Experts of a small language model.
Size: vocabulary 32000, 101M parameters.
Training: a variant of Muon for the experts, 506M tokens, 3862 steps.
Below are experts of layer 6 (counted from 0) of a mixture-of-experts language model. Rows are named router (the router's row for the expert), down (a neuron's output weights, with its number) and show model dimensions 384-511. Each number is 500 + 50 x the weight over its row's rms, rounded and kept within 0 to 999. Numbers have three digits each.
After each expert's rows: "comes before" lists some tokens at least twice as common just after its tokens as in all text. This comes from a sample of Wikipedia text that the model never trained on. Tokens count by the router's weight.

# expert 6
router:416487487470479472476508437533517482560477478517469467511493490511462606502486509580525481447473574453475529406508552561589468500471569453401528479572556512506572485483435559461483478542485519440486484512551454426515573524485486475575476475395547484533542495467619506532478518561453525498474482468426548546454474443511501491423385485541463424519399442508507511461476401514474472523506
down1:574481473594512552478557474578428567510501476535572474551600621567519556602558475535503488469524551421464493571451469532539505463536514518430556494533482515544552518414475560574477554457475497485434557541524498519540497488452465376481484486412533571513514594508478529488480510491463477486479484513522410554537456539472493554556416536546477436474430416405543497517489512585542510508551
down2:543471487535475533540494470542505432546543472500550486520497553480434517427479492481515385471479559437479436493443546546406516521508558471459463520426446551413462446523474465402557524580524533485465470566522473561478418559436478496457481588467489453502568505442439538561500422589495445434510514439527413504533382448623538457599501569542530486549460421566581396473469537426551531588430
down3:513479508459466487488519472442563426436574584506432635449494507487487543470493465463529425501486512509522416496430556514530484500533444395519515461472525527525456522470471488514560523444533567505495470529546482522476467573507472507476550473474475404497519484461575535554525590478478442368532429475437591468523505588527435461594567543529555564492627548466448495553498503503491582512460
down4:440382492528558460544502499432549556564565509404417494506450485513490583508447385510420469388507617503567450552431530531460525476479424541522458466491508522508521546452576494526491481460492457570497428508578543581518465509501505532509473468464568474433494576589429499455437496445514519501489484544495549476430486523489512425542557492468398516457445533457449507517528442525480509563471
down5:454573470497526505558530523487438483503551525516469510465444544414576528560510506457452478519542452470479481484484491566481527505406495543484467553547458455383531479527461459564428451436572516610527487515576459461558575442504481415544509450434467500526450397502538565514511551521474452537480512452575452537518559453494427534617502429551527535426504504368512486470495476588482547522503
down6:516532464465540563473487547418411531522503509452455541526529527586459410531534517492425523470531485469431500502477562504598464496485460540549482515512489422475445647616559486520434443416504469425516527477485444486516468438530459478533516568489460545446528510441513518450426467482545492594478506496544426504487471481473601585554476498488455472507512477472470539571569486594470459491477
down7:524464454482474440399501419559492498448460461503464543412443544476486573493465448473510482622520593618525580505441454459546403436432543469553514532384428469494412558410412534509501505565495511516503466460410522518420527411354490472561475594495593485491560444542484488467560481435522485507467447382457485441465507459539448546530473418495545586482430565480500582458494574473491506552417
down8:545536537549412601493516493524499491492445420514496412517486471488496507511481477551457449536494563514533415491492519415550538508481517523495467552503433530501449470475551536434517554483478481489466469481514457480524541527536588481428542562436471540477496490518451454397505468482521442498472514543564586458523365499555514529473504465429501466592463592515496506521533526501468493596467
down9:513526536497499653423527563624548471475562501519527460463440542485423393539600543537573583425409524562510399525525550458487521521502511469458421419419508543520433537527571411507528521455552502512484460554513430495543602409468554546436564559497536480556507480533408498448510551454333460416569507567510564545433388554550507466455458501447476516517506526473505480459491462470527461598435
down10:549590505471513581435411482570608507530539590484531538500453476566514460491485536573570450483582439476527580529511549541505518476481552461480440564494517416455473430434461488465435479413627481600505540579375481528559596552458549475465590467592472511423526536387467458425500465502522485493472483560423509470568522537435558449422486455491459556570462545491424458484509551514525503493486
down11:440532541654447538509508465552470547511444516580492501585458473441452459423449461460590582561534546539476444555529577581502500456560431436502445565386504486511483541469535549493571485509571483469544454525488546474504490501491465630489517462468436471495522543467480538529458523532552609491586413407552520599492485528487498460456588517502482537523535532584451587426545369471499476497423
down12:465537458495465466452443480513549423623476517440419426479445486541512548567569536488497482558483519498463471440464452449509462525581591394581488548416535517486459511557506465471618493507435581491518522537432481540454440478586443597525479435481594543446459433558515486500491521485517548504381503520504410524586577453544427492529513476550464491559493493397470528522481529471458464528451
down13:547533538601434442506512462443433564510495588522486411541407554450547436518442408518501470573446533602531511505531446479466547549451420423476501441474492478398494455580520539486553476482503510565481475568558505499537534427509446426546410467496583510550546504517494519410556553469491408481413529517474472473464551528531546477523456498399453493495451479517496461580547542496465533510456
down14:560569496559392430509541379497517503446398510510511574466386534513526565493604545500514500427498421534469535602570357491585425573475449473512456480455452438508426505438476523501522506504435463556498479459503486411566490410413485529445577476588463539536468509541543531537490427431499485496480587554464524537552517566424519459519457528532482490554534486483400486527530502565588422544483
down15:540569566480544516455578506487512508634588480498596616543521488564486396444526495511366495473522530490533456578508479532467445390563478505503505519489402434425422525497545457593579513577445465457522447490437436389488524532501544507514445368501573406549454568502475540530534579565442505553516545456590503452534458526510518405483551375544425524492489527505423440499550481502584554494480
down16:502505460525462473477465453467508535410497506442473485453446548524535535488448456544505454483442468525579457542591445423475523516498410444473486515522507564520490497556458460413392499598499542479558481570543513462507501507455419570555570560498506533420507419549431459452508512420496546526519581389502530532519434525385452484528488553467515536486605533492525563556555570572494540502498
comes before: " the", " a", " his", " September", " January", " July"

# expert 28
router:485500528468520554522530464545510495573387515450511478551543522535431574477513508620518525422552481503451551481536576546520459612459569515476572443466402426504558463454434569417418514597516565429445490504545455406504496630502463449480489554517574524428479609424597549453466526535480481559512520451450547565412404443509510464423456458522481461518461426493526476500434410500519580556511
down0:488462499510434415590524559480476534522543489504564478401541462481511503444409462512579494523493524495524481556472469507424551544421426533517578509527449577495535530533501493506568465544617493528572580472492511526447435522400497370422500519437550551489443589385509518507539414567477551456544354461469503381550413590457477538461492573409535579571402387477546477514531418620445534456486
down1:462496528483504447603455443481519512522631527549533497366519494545598491488463384441528511536412452374459430385541465544454479517473452431508535464534482483482532490526443516516608512503450421470521573432424460536505515590538393572648466437449516549416474443507479504528483553454523468471441395461448595477606525571480458573558446484497562472401463569491527507510552572570501483461543
down2:452493503587475460434459456531515475442452468534575505546466447507565524477536604526405407413438430512563446545548552501479572472508462471462418581475509466579457442520396512494517463559473525493518537488515515441440412577492454488428427558528454490442451489501483440591453363542398493526438547526599516484441524464516491463459474491442402543470538610404434501499471523498568549557545
down3:477558451506438499452507550575468532434497467496589523444531474476441452478463464560478505447510459517484472558461496535388529443486568483462481575493418452558587521513494389367495508446411491505509509462499574466437509445461516445459628543483469606522487503474452383483573384530529433475474421520558456555545499478454490505530496336529466619440482467448434521382534482640488526408535
down4:381451514563398511412501479487479531466560598545512382470484467480564547440485574476494529559536412480541462513397466441502512378515556540553564419428504543448517501436522562499490480532519555481541427498585553459473491559520550477520450464514446550554507539502552543515454607535438494400556571581499520458429529474477545508459398614563551477497451473510553430482404582577463517524518
down5:517477496513453503577458476396506419435519561467511552483524548577467503480463517521470488485559513525474422527442467522567535502486633524484626422452515580535595528490490516622433530394549482525492557462496546445534450480501400538509497511439470554476442547444485521606517497480449519502473412467450529503524406546520485409530473498624434468549490531456464519563391509562563569468495
down6:436542531479478469446474497437510436490507463541463497552479459494579606500492456468503476495455481444420489533541441564572517471448514541439451441524465561478448520497449489534530476490519514518492443571531430447461474521479552570488526493440423539539502520454473476476517473508451485483576552480437527493558465477461514402536443505539461438509446460570555438483368585496607433527492
down7:500459506522516465549546447531530445394451633465470520495491462533518555500464566483472463486480465415449502513411632488487426564508545566464530591541439455571538451482525529555516477484527562534439547387431544522469502498496442396488581440554452521490461566506395584562564579545548483453500496429501522532516453606476375543418470559432509458458527543483497508527562522478519473514496
down8:449472509475553467443446483505477528574560554414476568426460525503472578455538430510513512488546486584549494579468479504547506482491462512581516498449532496494399541564479539416470620554483482530564504483512454500469517473496566423477492477581401438537422568645522505560492546499481529532519501628447537545531548398479518519536541485501518525523556554457487418516524580548514397558587
down9:487531348462474473507498451555442529530521513453456551528516591560481519511516498545447484475553590405514470502536488460501478455508521521497484532475514487408567517465528403479508517490445583549461590457623498526540511463459567547449495379494469522473467530533453492534547516499421450509405490499577516617442452482467552527503551491388495497465464425503434539551499435510446475462471
down10:545487457513555564595539570540564457497518478518441548534499434539494541364520513505469474528575513427401458506476448498536530407522520538486508500490488675509502426491483420514514585547502456566409548517497557515451461590527473509497485535509495484389507416464499470539429520492445455464528448560527516456573524580555393499399520432435544451556437533509605508472347569589525491516535
down11:518349526503566485491479492563543585420555394504554458573515469514560517464547567482510569461531566525428411500526536446436484501520474530491387457457525467557546568530467496446504671478504451430472543483476472594485441472428470501534413590550544495475548482588496446457585472583469477469416533474453450452520524506566508433508549478486540440510522413432354406472422474521542544464573
down12:436487596383532513491510454476575565490465517535496499472484424542593383442540503549569585376496531532490563475468537469527491470540569485480499462368462498566476546487522505519406526481486561467581474464479469507488454532470488512499538583536525511549466407544447533495576518437450538500462425509528517430491514551552533481456529460496537489473539525604398509506510550511564454534503
down13:413520408486513510479464533504486544474537445463449548521447569480448571448417491535465581568584453499454518568488438422461534546514435526606541490467525499392574471570554445440463555554532485427465507464519460536466525515518581529573500480464541403551451615446467576477414514542541586399453490467451415483496552538504493469470524503533511495533397444505509399512481543512521491368577
down14:587406463524489465603432467461454521513590521491443463450492545510497378508629562513617538532490570461502602465503468492546501461535508498482494537539507512496519443500546481487417486510487623455481428480486556447436470403443510416446486471505525550373570483531475521448561472434530416575546461507469571568546560438510513571487584611447584520477508431511555558597494413526555497583484
down15:468463557500536461491473468517453497549462469460507565474608525462490489436406467545414476561520491555503555438483459479555462479401478421434494529428517524517528447477418539536562450559521535484450499457499476572411435377532510429486501605537508520459483512490505473499419473605481559499515492413487465478455486482448488474509540432513389414513471446486503486483483459432574462464498
comes before: " the", " a", " least", " his", " an", " this"

# expert 13
router:462503580486468580509539418472455522571520598503486504491539491438458573556477461536471501466456506501450529494545552498538471600505511540431583466525448525460461427408514512500479521534382512401444497417544504472542600527570456443536410536539583496450561511441493512495453568516471436555592571467415512510441467451487497513491496511558442450478531425531449516492416378485497483520483
down0:522529526396539469497526567563533541465524532511576482520539543514517620443518426557495504521495509526541628504499466553449395529530580422501453473504517495459512436499447531464568518549452588485464516429454433556485592611462540530503453492607523560477489482527386641533443422549575523566528524446612529464493567543541425553505518430573538522495517475492514558426540473465538510474429
down1:521513385481529491426514530512521510512418503576568519495475462485528482531455495480531488519508387523448457541443581497475441457480588434403505553531535458494542523578502519450550505477522600576474501488494396399450423543579479519451473480489497501495550487502562492494498518426511455546497535473487463562468407426520572587496564537482580593580472520509395537371479511399494426459485
down2:499521409508481437564430528447467548440493408538502502520630503557471450488593427488494522622437478499499589567546464518527504520452530593504530572560472666441456529449487522475532482448479498520455531444460496492497392486534462517365462536477456518440450419460466498457539575394403549430555534503518545480522588580405475533482555502508480452490505442438494594496545545488372529421476
down3:412487512509511496498499463433512530505496592504427592489488461579515479469414494543497464440532520561527452493489577598467532515534612531513493470525502532547556475501530607549467448479515512378456482451521459497558458414516436376524479405472513480527522430476489472622579616547465489474578453589389502489407426512459461484468664475501483536462493391537481455488363463476505520489587
down4:547621496493480539468513508448485410600598606539485467504518619542467521403457554517469524495468498533511540504523468500468512481461520504506560569480445533518478517451508530505520451399497578485494428414561561509551580569545564507503456522443565577522526494424481444601463434533501521444460504433468547504472478567482487453556438522532476524483558496487555538498475459534535550465512
down5:459468407479491499541545526438635558401453415484488389491469567491530425495494556544467574505467511462507469509510502504513610611543462465471483560559533431513601497515527525519548446521508427556550553438582487439500460454482428616546578526499465470502520407460565455433509478474465571531441516553456496498554557450465429529480467587503446529463445467427557515522445455497465569511575
down6:552434503486506525612531537469478482514447465532568479481555492462452387480456452446647416374461491581526510553473601478492483469550540557479479494525548547522469505489463524512584496447441494492543476514488525417579520522518536490412503442502556493506463404570456505586480422511444469593442563482467465591485537554514464619495531443445497439416512475480448510559497598524506555537515
down7:456526429501469554460483530517601450493502484497454506532378514493487476457425457542442536440466507503502593558565587536454449541492522472516372600527544549522559518502582543484492489476508483503518509432537492499487528490441435577513467508444502498433399421451462398505561562566601502560464444534459498481493414589456501418525498560434485452475450490482561484502519482623474478492503
down8:383482535471494554513514453565516435575485571539525458530519498477525604540568457520432517472494523487504599488441445545452529451448447452505474610457441512543580502547587495509464545515398476489389452418491429574519468584413449492516525473521501489600448521574578506504504506566571485438481496477486599568550406466486530493397477493431449524440514485556575437464441504491496515553437
down9:534472597453433447518561443522510576556370519494476471369430428511476469509470450562617466492467481515397534419466516521571526541505472536543480464494531542473494517531520466523507427451521431518463525520532477462491565380595429494419505557480481561485532443533598501376453425572507493465428588471535456578390484500556473508550551599493497590607504487542495475502598488496468531438529
down10:559415648486442502523583486656499456512505519529482483468597498488548490493513542483549516424578500516396491546324473468490581493439409544490505480527517531486411499510464519564519579491466507512498525514474514565458668392567495632487521533501512461399418579476501488487570509428549532434492504509601454500508468522482519525458485510514577459489510535570498517484462570455575513531512
down11:490564514451499502486440589508452465496440533570423524537539536434542492528424511545500514459488522516528577528477515486554501497489508532472465609547520377480499531547516491421489479482528527561484466411522612500542387431520460557495534477536499543565552486487477552417467455427509472441515494558444528482550556371490429543478479516552484519506466488488521513533605515586551457556494
down12:539466566472455431510466490445420494568624512556491582490408492489487563541550458503495474545537627448448459425555472452523509436517503597490576501522430493496494480612554477535575487468559411590500536524546396386429484439415549526451586496469494560551472497464581546463486476483404534560607495507548456538398560443426469504454456415498579509508578515514526477444493530517489593542496
down13:574536477520522626437445521508542558458497516541514467515473564462602558584516445443448577482496523445520541463483480564569544490566504605526523464584423568568558560434498529542537582539477517469489519546424432567545492493491545518520399705467454586520510498460454475443484536519534427479454564393536522435472493500508590458476572577392522486542479564545427492524528561489473502552481
down14:458534581485520458515513524586494556473498498530402468518591436466445545517471438466420524485529521486463551540531494530583505424596408494459462465572480536508410541555534544504568499518471414483577481455457477392546535454525479412495440441551495484431568443422529539520514461500552523527527502535450550526420484512571502569458554475542470458431532528491593572483553570509502582476516
down15:454530431599516562441506551465424490483478505454532482550517462524467576631471517533525468503523557574485453452511481455565496493467474507481563506441479491500413418586535478587573474485415510557438513466481495565458422515527498422654500462486459512503480499498549490483474482431510496470521529464484487530490446598539458524504519462528447521536535460505479503513458535507416536550622
comes before: "\n", "|", "year", "based", "time", "up"

# expert 18
router:504432561478591546470569462497478564534451535474542500472471429507482493524494466562514472466558517418488540519507581495432377603474557460470510423420436516396503462489446531473462548544342540380509495522548464450501576545596534490591458494520566512390554519476480508446480531489477543484511570450423544548422475500439484426487483423604505419457476469437496457473443490557406509493534
down1:459494579554514516473480479494463519547530481518513478522503597482601543546508496479479435420522502550590617508475486521579480520510565536467550468642532565641491538510516473506526471562512409467480547440523537479499530501468468499530534537595492525427515566507534519460520507532459474532412480535481521517494573511550568548474495501506587556550523603536466450460536474515581518568432
down2:497521539451480497409476510480485427541506421553577440563493469535558473425600542512533546434593493465511459534522421446542451533566473552524394517522458564537525525484456494473520502452514359478495515445546429462417502473470504514540590393542513560444432411517458472510447524491430481489540479473488561533447474444521580447431574524553457520538464395575489495443486488414541468561555
down3:421435497451442444439579530538537500412520621460529520517480476561546477458556626506613495494541463524496530495518483505465456535382563501491408512482483458477479535510508463500524502472542501554501563557539554519575384514592454454566494497541446437497503460534462539516399446524533491464518566505495599437484531544594506556553565479467482553534510544523443528452484428468601503494545
down4:487561451468544517494490502543517494448551439500495598499519513456586552537456498456536509486496537424438487538584437604506444517578408446548469494542489490503491463581559483381422403477478504419558491472468473506483483390545553504549526547447543416527523523566523424418423535574443567512507526512575556457521550471532472535543516498477459564586482531362542565572536454503599534477474
down5:525552506456490482515542511468449510536431551513570510416500520527443542468505520489536557473534500453510462441467421464501484496536443598540559455495473559523429507474532461422461540552496440544499533443558568540425519486408535571546504466483551403566434438534579576568513474498499450427394542453495530503531534544436522535448503504439503517454458557569511394572473560569388467425542
down6:494548452620493388472553503486488516435579512546484554555612393451518446523271551495497516419530568564502434611619533529553581489564457476525530485484486464428461452482534440473458494539450453462536568569468441414546549411488535605546523483450450428421423537504505501503503536449474548516517563509407548593396569552435494504482520485500493578485414540414530509485534487548485535452510
down7:436490500427495551501510478533586482451549509523513466448471459528526401492501548426478441569538495541535543431550470451487439512513558458602492504521470587465478540493455469463434442523481455483483478434429509430511460433529478536483564504587569586571502487510461397560519564537501573531471495527358435550469576585530410521452441553447520525411486515468576380491467494461520477502545
down8:569516491539509544522517495504428503460508553488474496485487474543466496510427497495544434392506529476466512521444498429498547440439477428477503548472428578625385450483461461438575446544534503448482476534454526564440516550463530439475571480475515636479520527506467447466507514501517546652514519516463534521497508443498522518470410520504470477481492460558479460563409496538479525541513
down9:520544466492500527567489602406450461423582510484488556505500488473538563416445531449538524530467410541489526457481581467456546519451566550506675509539438485574497498462451559511520529506446444534546545461469520524468494447453491516593509481523433403499569454547455582503466387561474521472550476619482550453562449500521489525427523434494406526552392540470551488526539512360532483601421
down10:494521421512550442490526466603542519530527545443507497515499505474616601463478456425576473528541534513499470478535495570468618495506464602403559514475467429488543494518476420509547599521539439535511532564483528470432530460545565476568486478449611470490539558470444440460537461578554451521499533444518462443552382507512498505514468556490487521440500628505517494496527512493503467417531
down11:578477542477557555471475508587543582444466482535486444439462519498480513579536486546579560457539537504608509514481476443570531512523523455502562474438483498561557506490474540541585493505443486469536602498439530469500525506487542550486458474432525454542528435513548503493560483519509520446488510386545533560459577428578474542465579532472585569492448464491512557508502446406473508460519
down12:468522486488520524497501512456522586507512521572478542510501537532571485435458552459513562568459545507474460525399480472409528500527482549491511501499478462552488512494412566587465421487516416505496461444475448482463517464491441552476547514588530540515480497452548483499455480502398531417565544389511394581529500472563475536435448568482455532586546517525527509460482547526539562472522
down13:498551505450499561494406430518362496515457472465506560518555485541550525527487451514515540554439515539542467515476462475510471403480526555454443495575482483576434504549502511561509403568407489527487479504558487518495507472475496658494542520562513629453444509417529486453539527443463492564541542581501435490532521525526534439506492496411450528609599653600451526443601505630561510515520
down14:363499495520469491510446491457535514504529413512484562475548525438469583549467488517439518540473536502466424519530537582474590487439414512447486519503542550467520410540568480435485552478435498555483590515513488624535438478549458459540465416519538461502489472472444578493447533512534479426495500505477540491468468465651552498526516501490451524436528477428554518503486485560458420571594
down15:550588437475455618554420496572563464466539471393430476631517521507556503539581487502486525548497486443507508460496521513505495549511570438397577472439520584489420448523558478479607437469529472572532589404513507501476529547596557552540447525481487535434563539458544500485493501500407484488579547423495477579469541497490481515514459474477475438449536488600407563431538510437545507544456
down16:533451522494508496397511488535537363528505462511510476512358495465562459527478479441559536552457602501379462547488504539489495487459450486501443565530501465525438500506451519560526544485494587551460531492475488543548560504481483547415514555544559501514546586497543387429542591462586584454464456377507468426548528575564491462464491545569560461553468529519461433473513507551506544420517
comes before: " be", " not", " been", " a", " to", " have"

# expert 29
router:480490481587463486484497491479487484607493628463510510485522445576571571522396464549417428407521572434504562454502581415465483551559554457435487425460451466413521502613462485505446553593518488426547571565447435457553555479536501504538517498560563530413535547489495536419469609614487455534506509411469566497450470452609561468455498499567458448438472526411547528441439533563441508507521
down0:460546565440453528480474553525555448461544464450415478436459598536505534468448523482439423588521444465574565551554514545559491507444458509566527503456497442464535493468520504401470535555560502458480459524446487513440483564593437545474580479528508490432525485455498468519548467516504492516415449440630519538525477435404502426518540617558473467482632525473544464529567578537528623616514
down1:460474613466524536552508569580481470481526436531505413458471576547489499511432457497535510570562584471563489472578505531543486494551508505500580450582480457550536565495384454558645539544502536544440554521548433511453480502498508447468520511455515548550507458519501476515442387475480451530604464493427426486463539487508509502441474545492434465432582550490505497573388537614495518458542
down2:516463654611520512478481481432479515514536533541486437564489498500488487538425431502490482457545503461420447499610483555448427483507450491593470413448557568548476537573474549503611548545475561472515541512437545462405497554523512532529514535564506477484458488498466485545452612531502479422466518505557527444468416496575498473481521563474497450508500528426458525557436533456400475524610
down3:519477514520533419518519496525464456445477423534530519437525545498562516543482514523518407534578554404456551477459561525457497501323503504474465517556514446529531541552565506500601450527398462605462536444559479471545548489525482587523524484502488473471481496573567528478470523570434481376438523471463550538582485571494419512527557487508452460538471507496448395538436492505480426449502
down4:520539575491462578485531418516494380500503556555585534514553454514478505519553514532505633533573420485498433557493496488497449425492480566550494515477533508528506416435448436449545585500477499492512501599460415475588548515496528420524520442510388559529451558402524506526555523519501546499557500529484522555523545505515554518552551443500438562448524520503574434458520590512421462515500
down5:423561583443516483503499525317513538457557501524537520412470526482541520452492478570457459541517481448409356482577473495556485509605398545461467396382448503530526588548566549514457524507462459529509482488502455458483479510489511409455460475543517539591438403426511410468515454496490461360438556480545484505510518524613462521526500495522498496529514464529521515529532501501599477522519
down6:522496540453499425476426604557539460580464600545525507470434434520370477479468659492514587494466494515485456502471534555477520485495512536478501472522528491574542595489510499480572533549526612566568498515518508418428524501570482458482612493478520523509542515490455415458460458374575468442457515534533414572499452524566474551479466441509504494468484500396538493449498489483493527477547
down7:496466638512507442516502488439502526481471474460491518509444501500498570512490521524506485510536474508556518561573497442500385409535522397465459529440526538522561584498519398585438541480452502434582524496458530557485572420505515534376498523513473461452498571455462449540480464466457439548558463414494519487508400504499483548462491534432507527572478393550572465392515560528523565485545
down8:529547490395474538545490550413469580455623458500488566559540554548430569482457558458523524467518563535503436567551482486567554514431646448532504507440564550494550493531503525424522524423475566362503546498486501442437552551441592458475445520484398493470384532414579413522494479582480602461567559418516464511450510486498507445464611547475493509479571538477494564456571545522508446495424
down9:460485511455468396562476556436489538551507504481429585551491520594516530491413466520570530461468595598562455495575510535533489508555500519456470505488551373497512502468474566533458431361473474432518394573438399444454567533555439431426516499502502514464430529488527585507518456492573588579438435563442561541440477553492456436530458448611470541430454488374491464503511439546492400466539
down10:559497465521545436457521490540469495473447514568590524442490443494529433519569409438447398484444572467501561490484560580517569549465473569492507477463554525638490606499561516448460496497484502522534540454567513519439456549473452543485465489565504477474435392566455480513450614481497499379448460453490532471570470436482427490483589438469510582443527486495499541518453544492504508527458
down11:499458509478502536492520528571513574456522584456580622491443462454489442512487607386546473492528435476424462528464405497514496444524487516507531544500468499487385466513411450563493499418437439588453409501546564491433512531550568564373512525475561515440575452562487486502511481438417454542504483453442546500520452392524546465461498475523456490485539475511533532515439499432518557492456
down12:556548521507466497511560590411498538540487429420419466508508578527514518370473454493480471514531471449416455622482510506471524505426480548587545439471577445487602461505466610527502503502454566557467628583530443504533454543553522567480600523492484569470540570495445441462462440445549468507471428551524487475482480463496464420482531482592499552519509455460533455524516546537527655439591
down13:524477495434511557523535512479563516556452493492569571549605488454504434439484478500463456451471524545537458357497464463449466554489433495479442497595545478535448549560507507628505554625606422538537595517450468502463517450510533460553511510517529432554470504449427535527481497458486558497550445518481552403506532489464469423506452552556495497545527430381606491620548572558535508471599
down14:511425479539559438463565479525559556535454437445468467496476483489484448489502426490484525491478526583483524559463470452525553556563424524453560419520458438472481509458498467533460542541467559373540529537519441466485524494573481445497435600495482506517436483487506493505540415586594593503454560558488463511384452533518574552517567489407477517467466416561417431500504522462515476410453
down15:532488471561481468443490519448443557476439461468511549364542457431497495420478379568379508492452492460491526577557489571487577512466598525469500404544404377472580383477549510509509503472517425481461558519547543460445488495501505524545515567490561476477468456464469529520482527541545471526573427546465468503536472500597435555488556555483530491466540478517475593520483464475453542500558
comes before: "-", "\n", "=", "|", "==", "==="

# expert 16
router:442503593535553522456539520470506490542525512442507460651505540464465490584513440511441413453566537424543583400448522461518461514502552554422551533494481544460600465478418483486455534526381571548435507591529489490508509460495531546497512513451508546446616547517497570457436499481495496572513449477454550544453471448540548435418422435495388461524434454409506492469453487554463506513563
down1:508475541486551506482539480420383488539436453415477524518440587587407473592432503510497562553465544576537451505491512581564570501521445490478496388592435573551477482472544505510586483478609487499483523498422462506473519480462466545581494483538412571485486464491543518585468559510467408468540491405417547313485437585473535574565484644539442481486521502503531473470489607519497427560458
down2:429607499446431483413428516551504525472549491547468524522497442489623490601597400448553530457555408646477505446517520616441514473404559463452481480510482523420568536391494496497419463484535603499502458521559482501475474521455466464517566544525471489580408517618573529545440391420420547422549514567406494492543512496444482513470486460436511434549458545552527554432468446549555519561497
down3:576533577515663458559433538436534448437556555479490513490395459541475530468487448507523494513483401417481564648491545380444456455455393498446452452538517445544456596474512394541522490447402445558469547520557500498488574467505530424474521432435642520386537505560531515560499496484620453583547524574529502438498448408477431489546525507518376503425414488467474486435464496475502414512490
down4:481487554536434582536467493463620452401537532446464637561537520463476471507398544481508490606467524497441429394508446512560489491587469571511423424609626506604452518472464407537471391517554443558518485475505457473545553447533443416501456495532512492525484484454454542540537518451481448513461448534415534485598555528544441547502574412452523558503459525482380499392560447414413481520487
down5:489468541573481495563494519485468523395503490465467515514554483506512520462558553483483483570488415426508520411507491506446568575526496483533465417569529521574468458555535537442450523435524483488465550406521475436560441425561496497445544471533539541641509456568604530494527429479418599499620538453456465552467498443470456477487607459437550544569439539604389499529554394483557542497483
down6:486500474470489545474474563484509453533508526506471432443478541493449540514510512527510602549538497514482534504468389522533543453399387529558477527461561628473443526521424500537449499401415462459467518474474508543447523445528470528533477532516495510396488590538498488480498513531509543454501534561539465539519499550513526527368474528585506569464382496467491569519592525469466544462473
down7:464517467412547499442467574479444553449563499441502559524477566393519465444504478478543416541516508577560584513503473482428474475457500363560499550428598503490510502488503445528467484455497477529514474549598495491477428547465432459579433523452595522493441523512543562471466438510463483581478480528471489448475555424477542383515561544548478482471549452557540415560548479519547466537573
down8:527472474553465554486525454391435512606502444585495582463539456470502455525459483419530515509422481464541528460597455494522470460473551536528569510510437380476442540558554537498515424463447483465473554543567555460463491505483502564408490507451597472513590457564463489458489510445471473476489594415536493502506533475453591494540534466575459487558481541465527434507526621428490455491578
down9:461432529547441461548565408561551524517551567558485469527459431427522498514427577578473561544559513512537482449562493465502486481457421503555509525457479503531433489495481432564525468586508491535410583429472547513449489497459528566542536530488403415393477481477584545584456485496507458389511493473502524492441467557447445508424536480464453511535410431401506600439547486481573484535454
down10:484562544590540506499553476512502468514486543488364550401446530526479471539431537546578525581500546544488535557519455466453468491505527537400481510501504407551551493572488483489525538451534511427536474509510487553527566510497526514561554477382558532539465485435582495426489657489478504514564537493448484590434471466572521430422525548576398567450470551468516471555478498476541554346427
down11:558479475490606549450510516529460573471514511506515533525499422455520454590563489524504495483499544535475514522508440504485518523512553508419536502496501471465485513481532496437534464523531522481499540431527597429567432461515477447488518618530464499542472463470510531527474529464436469412515387499424450377456525481488468572514482563587477528383530444535430424600462504571535579495587
down12:490552515600523458521555436419457511559473481497518542458465485489491520591444517501508502529509605434497465469520474463551537399513444440568485501521500455497567512513495468554577535593477472541476537466552566483569423377415465589606466437451569513538572502525439428480498496451507604464411479429444519500518533513518521504621459455460434477544471515494490448523495547477467500453624
down13:519603507532467523542451493558526461534452509427481484527594567519438420525530505457494535572515418562444512512596541474545360528527550491560461460478562496464475526506525602463479482486603512549480462544602595522484481442503513613496438520509551555497491492588499574428454592526486527470542442559490544451467565556522482448649530472553456462501456535433517504474597584508474533525516
down14:540558465566532483528566493466480434472500447556468453443525490558546561547519511467415519496383620459495514435551529503495456491412546577434508411519499422442497506512485513481577428557585482485463600465525491497502453476495500468551543464427379433533505459475434454514460390500484512490521547486526498520517516575550538420520433444438499496436532446549525402410417484475513443493448
down15:521496443463501435532382440392510541479485504495493408567471571490524533481429457509425447497549472523425430462443438511472569428419478404506454481530518533492421485407438535457405505586543467551526534424540441489493533426581396422503539493456542430461400445481504483456513485562510540551463463523474525549586493467562503557457469433548539436466550651534433506537498528497514458556472
down16:524497505592602575483499541468437439430521611509521477491525451502514533522467469448509499555453489509459531449557430534521551461509583462542493497488441489462489547537459514622600422452421466502494514592580451441535506484572551431550497515507487542480440485455475479509479471569460558485459504583496496527573548555494490557493470633472423457453411533448513492478545482501506472491507
comes before: " the", " his", " a", " years", " other", " first"